Weights of a small mixture-of-experts language model, trained from scratch on English Wikipedia: 128 experts in each of 10 layers, 771M tokens.
Below are experts of layer 9 (counted from 0) of a mixture-of-experts language model. Rows are named router (the router's row for the expert), up (a neuron's input weights, with its number), down (a neuron's output weights, with its number) and show model dimensions 0-127. Each number is 128 + 24 x the weight over its row's rms, rounded and kept within 0 to 255. Numbers have three digits each.
Before each expert's rows: a language model's description of what the expert responds to; "comes before" lists some tokens at least twice as common just after its tokens as in all text. This comes from a sample of Wikipedia text that the model never trained on. Tokens count by the router's weight.

# expert 63
What it handles: Verb suffixes and verb forms, chiefly -ing, -ed, -ating, completing words like stopping, tracking, traveling, changed, plus produce and along.
comes before: " the", " a", " to", " with", " in", " his"
router:150149108111119124152149133079162180156139090136141104145145109138130085131156114133097175148103145138147116123138148154154108134126115157150148131091079108159085116129122118126155143111136137117129130155153176111117169102116114156131141123141148117124156138133139115153120139151139104145140149134158093181142146115104152124154159110129117125130129136109127098116093124079127147113136
up1:106142129143075139159152095128165115106102174156155122124167085131146149101113123136158139156145122124110103102154150167135136108116128089143190136086138133090139127107138169116129146143136143119136123136149117131143093128139125122129156166140130132121146127122137132138135160111122166143165180130076121172148130069143110099134081087127105119136118175116078125144139123137130126121132
down1:152119100096096067149156132135144152098189134103094118146117098115128094139122128147093110185173090100129128078119127085131097123124130102090102188145139140128144095088112092165093096141112140116119168117102114151110151167107117123122147119116149141117163126136176115153096129079160105133100160127162156112123119147121155127104137148147119127115130143131134150155113091097136100129110
up2:143184144146160122113108144161165144098155144153144166164108130098135131132133133132139124101134114163129139122088118117116140136132112129142128112123138166104122141095129158149098121090138159099130120129096111112112084145099150132083109097142129135143166131037129141157117126119148123131133091160122158065141128138154116161090135177131181113142184129110051165157143136110123098098121
down2:127166168147126128117088119138130126134161160122163149128109132094159129123150144126128149138117107146115133159118124141126135157118131123162148071164136154154144118108108148105140100123119198113123091100109081019120143131111180174109088103182121140110099109092109113144154134102128139132096104164140177100135102120120090140139104145097095119131125117124106133142158127106107114150148
up3:145154169152120127125089144133163121122101108112107123106136137128110095146107139129131125134109126140119120129070135189131109147136132164116131130125103166142132081104125104153153094075102127143105105148135124131116146095144108114092133153136147125135146107096130139148133189123179164132149132117109139112123134194152130110166117102116100134118116100078142089130139137101153108135129
down3:084095159106179106120107155103139137137130161120133108090124154108079156125116132145137128089151109119126136137151126105114160092075127157132142109104155113127100187166116121134183123114135099159117155141091139103179113163152131091154124135073128145084076109158104124119153117113126126112145143118147119163129160171150113134111133167127110137089116187096123135121143139129150120112120
up4:121117117088098102096151157124112095094098133128170107084090152127125113134130104105106112097125149104147112163120121105182086111139150124111164100167133140123100125143087080136065164116078141135161149131121146122138090165127105129159111129127126085137124126133148159150125138152153127156119103168142127125103130122161126135150143120173110108138118161119109131116126109156086159163132
down4:113135094138085165108130137141102085114139149093102113128114110128099152141159142126091132119125113136146091127137134108167136135157108090140115139121129144099136139140108135111114137139103176100137129139134135104135125161123172138122137111188119164129136100079069143173112133104164143114141161149178129126067085168142107191138151123148155135107114136155141112134143093123129170098124
up5:117097101110150154173146108098131156153115157086119132150144130133097072156119136121134145160136121107159161112153138138146110100112107129113114150076087119112166143148151094107106121131147114111125107152110101131106167128086129150118176097135115130127121131140128132112131119122091112154122160148165110163159111119129134108138133097132113133145145135139093166107092109097108110131128
down5:142160101101121131086110140089124102108107148103100126150119121134106112095168092084146121121147145153133092107139136082146141127141122133171147091106093121140108145157111118110128138135143037155129162137118111225150107131154142111149144123057105150114135162133134162135127138100109120116157139120136125157145163103123148116148130132167112146106126113099147122174136135083144125153125
up6:106142134094099127125114115083174145108135134134136136060137131118110150139129155116116103139140139105153169120138124126095129169121125099126168126073105124170153076156173068097142137102106127111091132110129172139125147123095125130181152169145127145118155135122107132126086124116131164126116143109113137155121094111113156098091140151145115114117114114091144146167074139145096138153181
down6:109135123134109086124094128087117134127121111128119117091125142180110160165084128156124158122150098133123148170152130123153111113122112106130141109118125136185142145141106141146151115097185098153132138158104124147129121108156097133159140148112111129144129190126122127123139150113129158141131122140092113147102095137102147123085135131142090154113159148132121094096159141157114110081074
up7:097142091146130136096138134158126141176141111142094161142133150084159130116171084127107124135110189150073096141089147143103131159140156151160134097130120116127124123111140097105171131151141136146093142156129157115131161125124118105143125127119121121121169134127148086130067149107118137141100101113136107123126173057122134129129161133133117111150170127126139115139127156165104142097131
down7:165131121155145120141100125124095111153140155137154088150104117112135141122132121141109122108099160111123162124135125168109147145124087094126111104111110132164149134143159185126157144104117152125124118106091135103167089156135158150157123138147138088082128127141167159125163149127061115128091087174079114130161094143116145098115143122124162098143122108081102145123156145125122131121119
up8:139128125117136113175152132091149170114074131092120074095101159133106102104157116138081150119114123130133130128089140121155115124147097110118143174116118154123129138156118115101145123156140131117121111145118087118105123137131120135135146099133131101105087096125087121141143146201102111143080080138158124117152138114171125140147137098162147123122145133145092160122155113181120123135162
down8:124128133130121118115108195136113097136094153122138125135144158166130158153126100144171104112116133134108123141193139110101105138104122158093092121126105116136118097098114112108149133111124103123101190125126159113133132134146129113134100117171100129110156105126095113114122086150105122134108122134111085150129155111119123115148099161163115106132152155130124095099138178131119129145137

# expert 44
What it handles: Verb endings ed, ated, led, red, ized and similar pieces completing past tenses or participles, as in cancelled, treated, encouraged, leveled.
comes before: " by", " to", " in", " with", " for", " from"
router:161146104100136115151161112104148128145146086141123103179125097138108110094141092111110133131090139143167109120117180128144124163130118167146143154113092164139135115160135125143132160111115141076147140146158168093105099083126125131133106112158154100132139126110173105127127145143126104129118172140135109165123155151075143136160140112130103154139138127101106116122098137118142127081151
up1:131180100133111131124139107081130123143105150143146152154138177174096117068156116098107117122098129141124137084121147131172101120116122095156127140126126108134090128142122167118138167104116146106133149118085122125105103153087118140155128143161161139107054135165156112111131111157118150111143147118162112096109136110117125127123124145123061133137169132128101137099146127109143140132169
down1:113140169099125120126104142092119100126136109110100106157108140124120141124102111171185106103130130074141108178196100103140133150120114123127147116106121125162131137146143120138140161100126136150127144126123095140142097128125085087132153143155136154097129096148144158129137174164133140108138129172116123117107137114136145148128101173141135145179167104145183149183140124133147137095069
up2:120142123109104140140131067109156126136134146092168109153168109143115096118103136167180097139180150146095113101156181154137139166149098102195126156091141147103144105113133143118132128102134124140130123100136162133128152096117133119168157108152150158119140110129122093117132121125093105130075143154100120096131089111110127133160149067163186085144064117137101106141152124121148157125202
down2:128094127130143070169107155110121114126101176085108093162127155066132137102151089129154139122108115124122096126158141141114127104130129104166132117115151156149100118137101154093100115145151189167108118114118150076139127161140124140073126180137142138159130107078113096146143137111153152142133109120158147102155158109110115132175162099145145161117120100150155126132094085154110142133113
up3:145167075097151071150146083096129126118081146116147123140118168144121133088119104114143110141101115096108141120097151166118130136147055133145121120104087115169097125179141086131082124116138131181133137128149127125118129126105128052123162122179130173108164125131157121129115114142152112138116098120145127139155126086111137123121109136144120172152105135145079133146195126116146129185139
down3:126106089121150147153095182141119117112078123105122116143140124115119156136127173113123112140117118140172117122190096124098149122130144134144115141127153108139123069168149174130109096125143103117127095136161138150140112125120105144138139146154146108171103145119091114098120119146130112092123173125129139121105132146148147111154102164121142100172163110157192113105123162119122116117123
up4:149154125168092149169152116081197117189125141154118102121130109142136100155130110091124173135127103121117104109131137093103104173130141129142140116160093161103165170130112138131126124160098152075118162172136124124128101099127139138133134120140104130129116079114140068139116146124173098125132092171115181109139181138127119130113110111154111084130123143176076146137142122167090106129126
down4:139127171121132124161111151112114081143129146124100106158168163136130134118114188134105129123160183058116157134103155136129138134099127158116076149113114105159152138136139159144159112139152131165105173089078125141110085142136148065088128181178138088087151130127144147149104093117111104114144111140130132154109136129179139135129107110118133108150173097137107118139134153107133144152109
up5:175109122112153138160155090128101160118090103115145069110131122117118163077155102146110126133137142112163102104116124153142070117148079134123112179081097155172069120180166120161128154120136133118134116145106119147144127111127120134098117126154111126145153140131160114137129143092145166144131122133125096143114139138117155130095140128163119112119104127130129099142166130103097127113135
down5:146152108146118182130123098148125132146141123165125123137103092145123151113152104125113122159171151119137147182117113086141154115095150120120094137132096074133134161136124113148117094124162073118141154161143112201167168135115076135129114144116137110125115172124108136086122138136100097131066141111152146172108125147150150105134127142123097123164138142111106126104140186054120131133134
up6:117190123137130124124152131122113137149161132094137147093192152136102135104135120083143106125123123155095115154122110175151116151114109168144146128120111121168148106157151093148140154129159130120136118162197079123131154088100136103135103127132113126127105117110116130145152108116140112137101142137107121161144155116119090120103124146157138109145132196104125159140119109080137134115129
down6:125179150131081111151124102087126114123172154180149131139103123104146114158114111137107123106137086099126136160140154105125128114084131104135120120141139137126149194145118097102090148120177159128134140158075130116094123129096174094111171138143124142116108147099160114114120172143054131104128129154130151140120097151137139094102180152147128131140146143150135164138131155109110087124136
up7:117109141126156146107119162162147125115071072113117170124140122122126106097130146078129121117176132199150100154098154111133159141140118114129120132123134087179137141131184127144123127110131120104121172117133138116090099159155123111139166143164151122128114127136153112104111168148125121105141133128148162173078148118177110122143106133116133139134189116118113165125084123155121110147104
down7:136114073105164130114138124184169158196114162118135115166087110149130094162149136116123151133095121076136116092119134133132118112144148102129105090114118109101127114111170127156085094106135098135128131131166154096128124140131123106139075141116143117122163160192108154160132104111096138107143154156090149143147145141108117108101136131135142115100155134107146098101134142105120094122109
up8:117127083087107147161177142155137122110143137143146106139138118114084143122162195106117170139118163122098124136105131152112145113122130109128141170148137096161149107100160132130138118087121104121102104095121128137154139109144100110119115058143128146102099108128112120113139119153142142128139159109124147132116109147152095108145162095115121106139164137115074105136163108114116128136163
down8:170129167151110154144134092111140110126103142161148108123115170154101134128118116148119141116135144136097111114169153146146106180114132131141141137131125101127130152139129091077150128122163081131136108120092156075139125138107166121141137123112168149088136159102125117115141075110062129168165093115165116163136087119123132147148167079113141144126180123172137106120136185104133139108124

# expert 53
What it handles: Suffixes -ation, -um, -ology, -ity and topic nouns like education, health, research, food in expository text.
comes before: " of", ",", " and", ".", " in", ".\n\n"
router:132146126115128093132182143072149138156123102141135080152136122123105100147157128088087164123106182146124107131141158146118113147164114141140127138116136085140109113137132108140148125109117126096121153130167149101135128125111096143139141090175163118154164112096110122167121118134115126143132116159154071195139147118102150106165148114156106121133121144122111128126104102110143118100174
up1:157135146086139157139123143132108106100140113082141111106184124128149133138107098101120156112087102125081117117147148163141123151120109144144142125114117161080129102128109120129166100111155146130166178126165184131101099131151136103124115161147123102108098172135165132108153121170139118116128103154123105139165098105131157093102138123109109132152160090136091132111166129084137106094097
down1:117174109121137110108130095146141155126178108113198111132184126092144102090174152115118106129119120145162099095130086128141102109135127114125123124078089113097099137111116120115164164101106135184122133109119114174124138113137153139109127136130078123102138140097130125153123094130119145093155131116122145127164141130103110156126128171164148100153131140104168126142070122134133080161142
up2:116149103133093160140090120103133144127167169147162102132154141127096088146184124117138150131087203121122117128133138122130108118138121132170122163120126124134108082144157140151167156151117130144145124127169136133151159145121112125083131142126112149101116125148092102145152107127130130118139166119106124166125142128112134143123094102132110105136132128129135112126098101123125106121126
down2:118175154124172127169107152143105170159155120106144084116118124101132150172123105120144114123127103107135156111112136164129126140106131128122121096109135135085143152130157136124111108143104103086106114143102147116142134123096108137094160103138166072110127118131103167130110138132127125091149132124130150149125146141153119091131139127129102136127099098132110134150091128149131127109130
up3:112144098139162112113109143174126128108133073102111113115173139161128151127139103133139152146139185114127113113082160130102155153112133145118134106107138119137150056115179134152121138111147117134166143152143099123118139092157159128087158123120129162127121127097139120096137112118094134121134141161105115132106139092120086098112165176125128142145162129144104134127098121134112086106132
down3:161158160132125143144103102111090116136124074099137122138111155119111126133124123132100097101137162119127114103145104133111115142126126096102120091163166131140134139137177141097155152116130093100135185119141137197119151098106149116100098138092102132121075162119105112125122140116147138160128138124155131147151119072126098122113167130108144188143155122104111128124142121163167111117134
up4:105166131133106138137109132136133130148121139092131093097096123122118119111076108107152154138094146138122126131144147146130135130131156151111126152140073091152114086094135109144171115152126119134114148111164084138114147128169131173102137131103090135156176140074146137112134187154132138121126082149135112114153128098142130066140089123138106137129126120101119118104124126094123088162142
down4:114085112138133145108139179179073098105123121130110132124156122157093123152098136113104132154159176137114141140114146178136132095142135128099121158142121142136086125116119148148159082113115049081119150102104141177124111136143120131140155149117123178143151126159093121103123109133145121175151144139127140132065092135137134146162142077144093163120092124142149120108160145113136114142146
up5:152116115102129133123141093143156105136103141094116098124136123097111126118136137142124161129146162107074116146106109168116148118155093151135137115071105142150155112139156080155123111108153146163096137107148140135129161139143121120106114090135071086117141097145113126098135117137177110125118092165121096146121101106087161136102107123135148127143164124158124132130087103086162115121167
down5:084117124097101121111144148159123095112154165148137108125062119116152130094114100136107149118133168147153107108127148100122125128119137135116159150137125089174085123089140141125186136116144130120164116146137147095188137136150091132112121106146096140110117157125120084113104141131128121143143101140063106128131075164156112127163126138125140142141138127111146139189103152106129099153156
up6:171121145143149124117125134129139123108114142134122167169098111144138139099140126106124135157113088169172108132131156102134123117144109149113134151115180106150136134177169120165130100122103120159096148106084127154118096132116106135113101099113087117142098105123112053149122141110119108123105119143134157168099135151117147118159091131107159149117139102107129126108106135123083111119114
down6:138120113127089162107132113144172123092110114154138136136116114127114153153100167148120115140125119141100083146170142124164136172130096124156125131150140119098132143127130137112112162144116108103116095141107150114150109105142106098132160130137096190129153131133130108116163085134151132134122157141123115124093102168151092133090154127136130123108114124142082151146126141080071121148124
up7:149137114153129146146098081119146139139143136117141136165101131134105147132115148163113142150133106135066143127144190110140122104130086133097126065095139164157105116155116078168156130065074127121112137092139122122116158131146173099118144124151096119152128124109132159133153133115160128122136147117127146146093097153099078100147105072110136160131120107056126123144117107162142098159094
down7:127102116099126170198146162119174117113101124107129176164132124113075164145155119119122125152141145130108116169132136144127116109131136106080119129118169080169106099116116112142159192111113116121122142117162125139134149126158132107113116121116142081116124159129120152103147097123122099116099143139123106126109151144095142175157087123151128123107151140128115158127093110119150120145112
up8:120164121087093126142134135155134085113146135127094102106140125131080139127169150081084162111147126137159129122151155108146166098118098170153136149134163127103101137134087126132123152105082136131125143114089105123103140138137123125178155185102156103136158170121100196136164132135139104109148116147137125106093121132114104165113191134125108113143177157123154143140100115129152139131150
down8:109101158162117133145123155117127109120136153091122145121132126170134126166095111166134109133120104120102146139141138120124113122147114125145150145182111129138138107137136120152119080125179163121137144127159096058185136130159162122151136114132119110156140131109171138095122134122098200128140095122129155106123152144090120101158089120104096161104093151131122094140145122120103154097106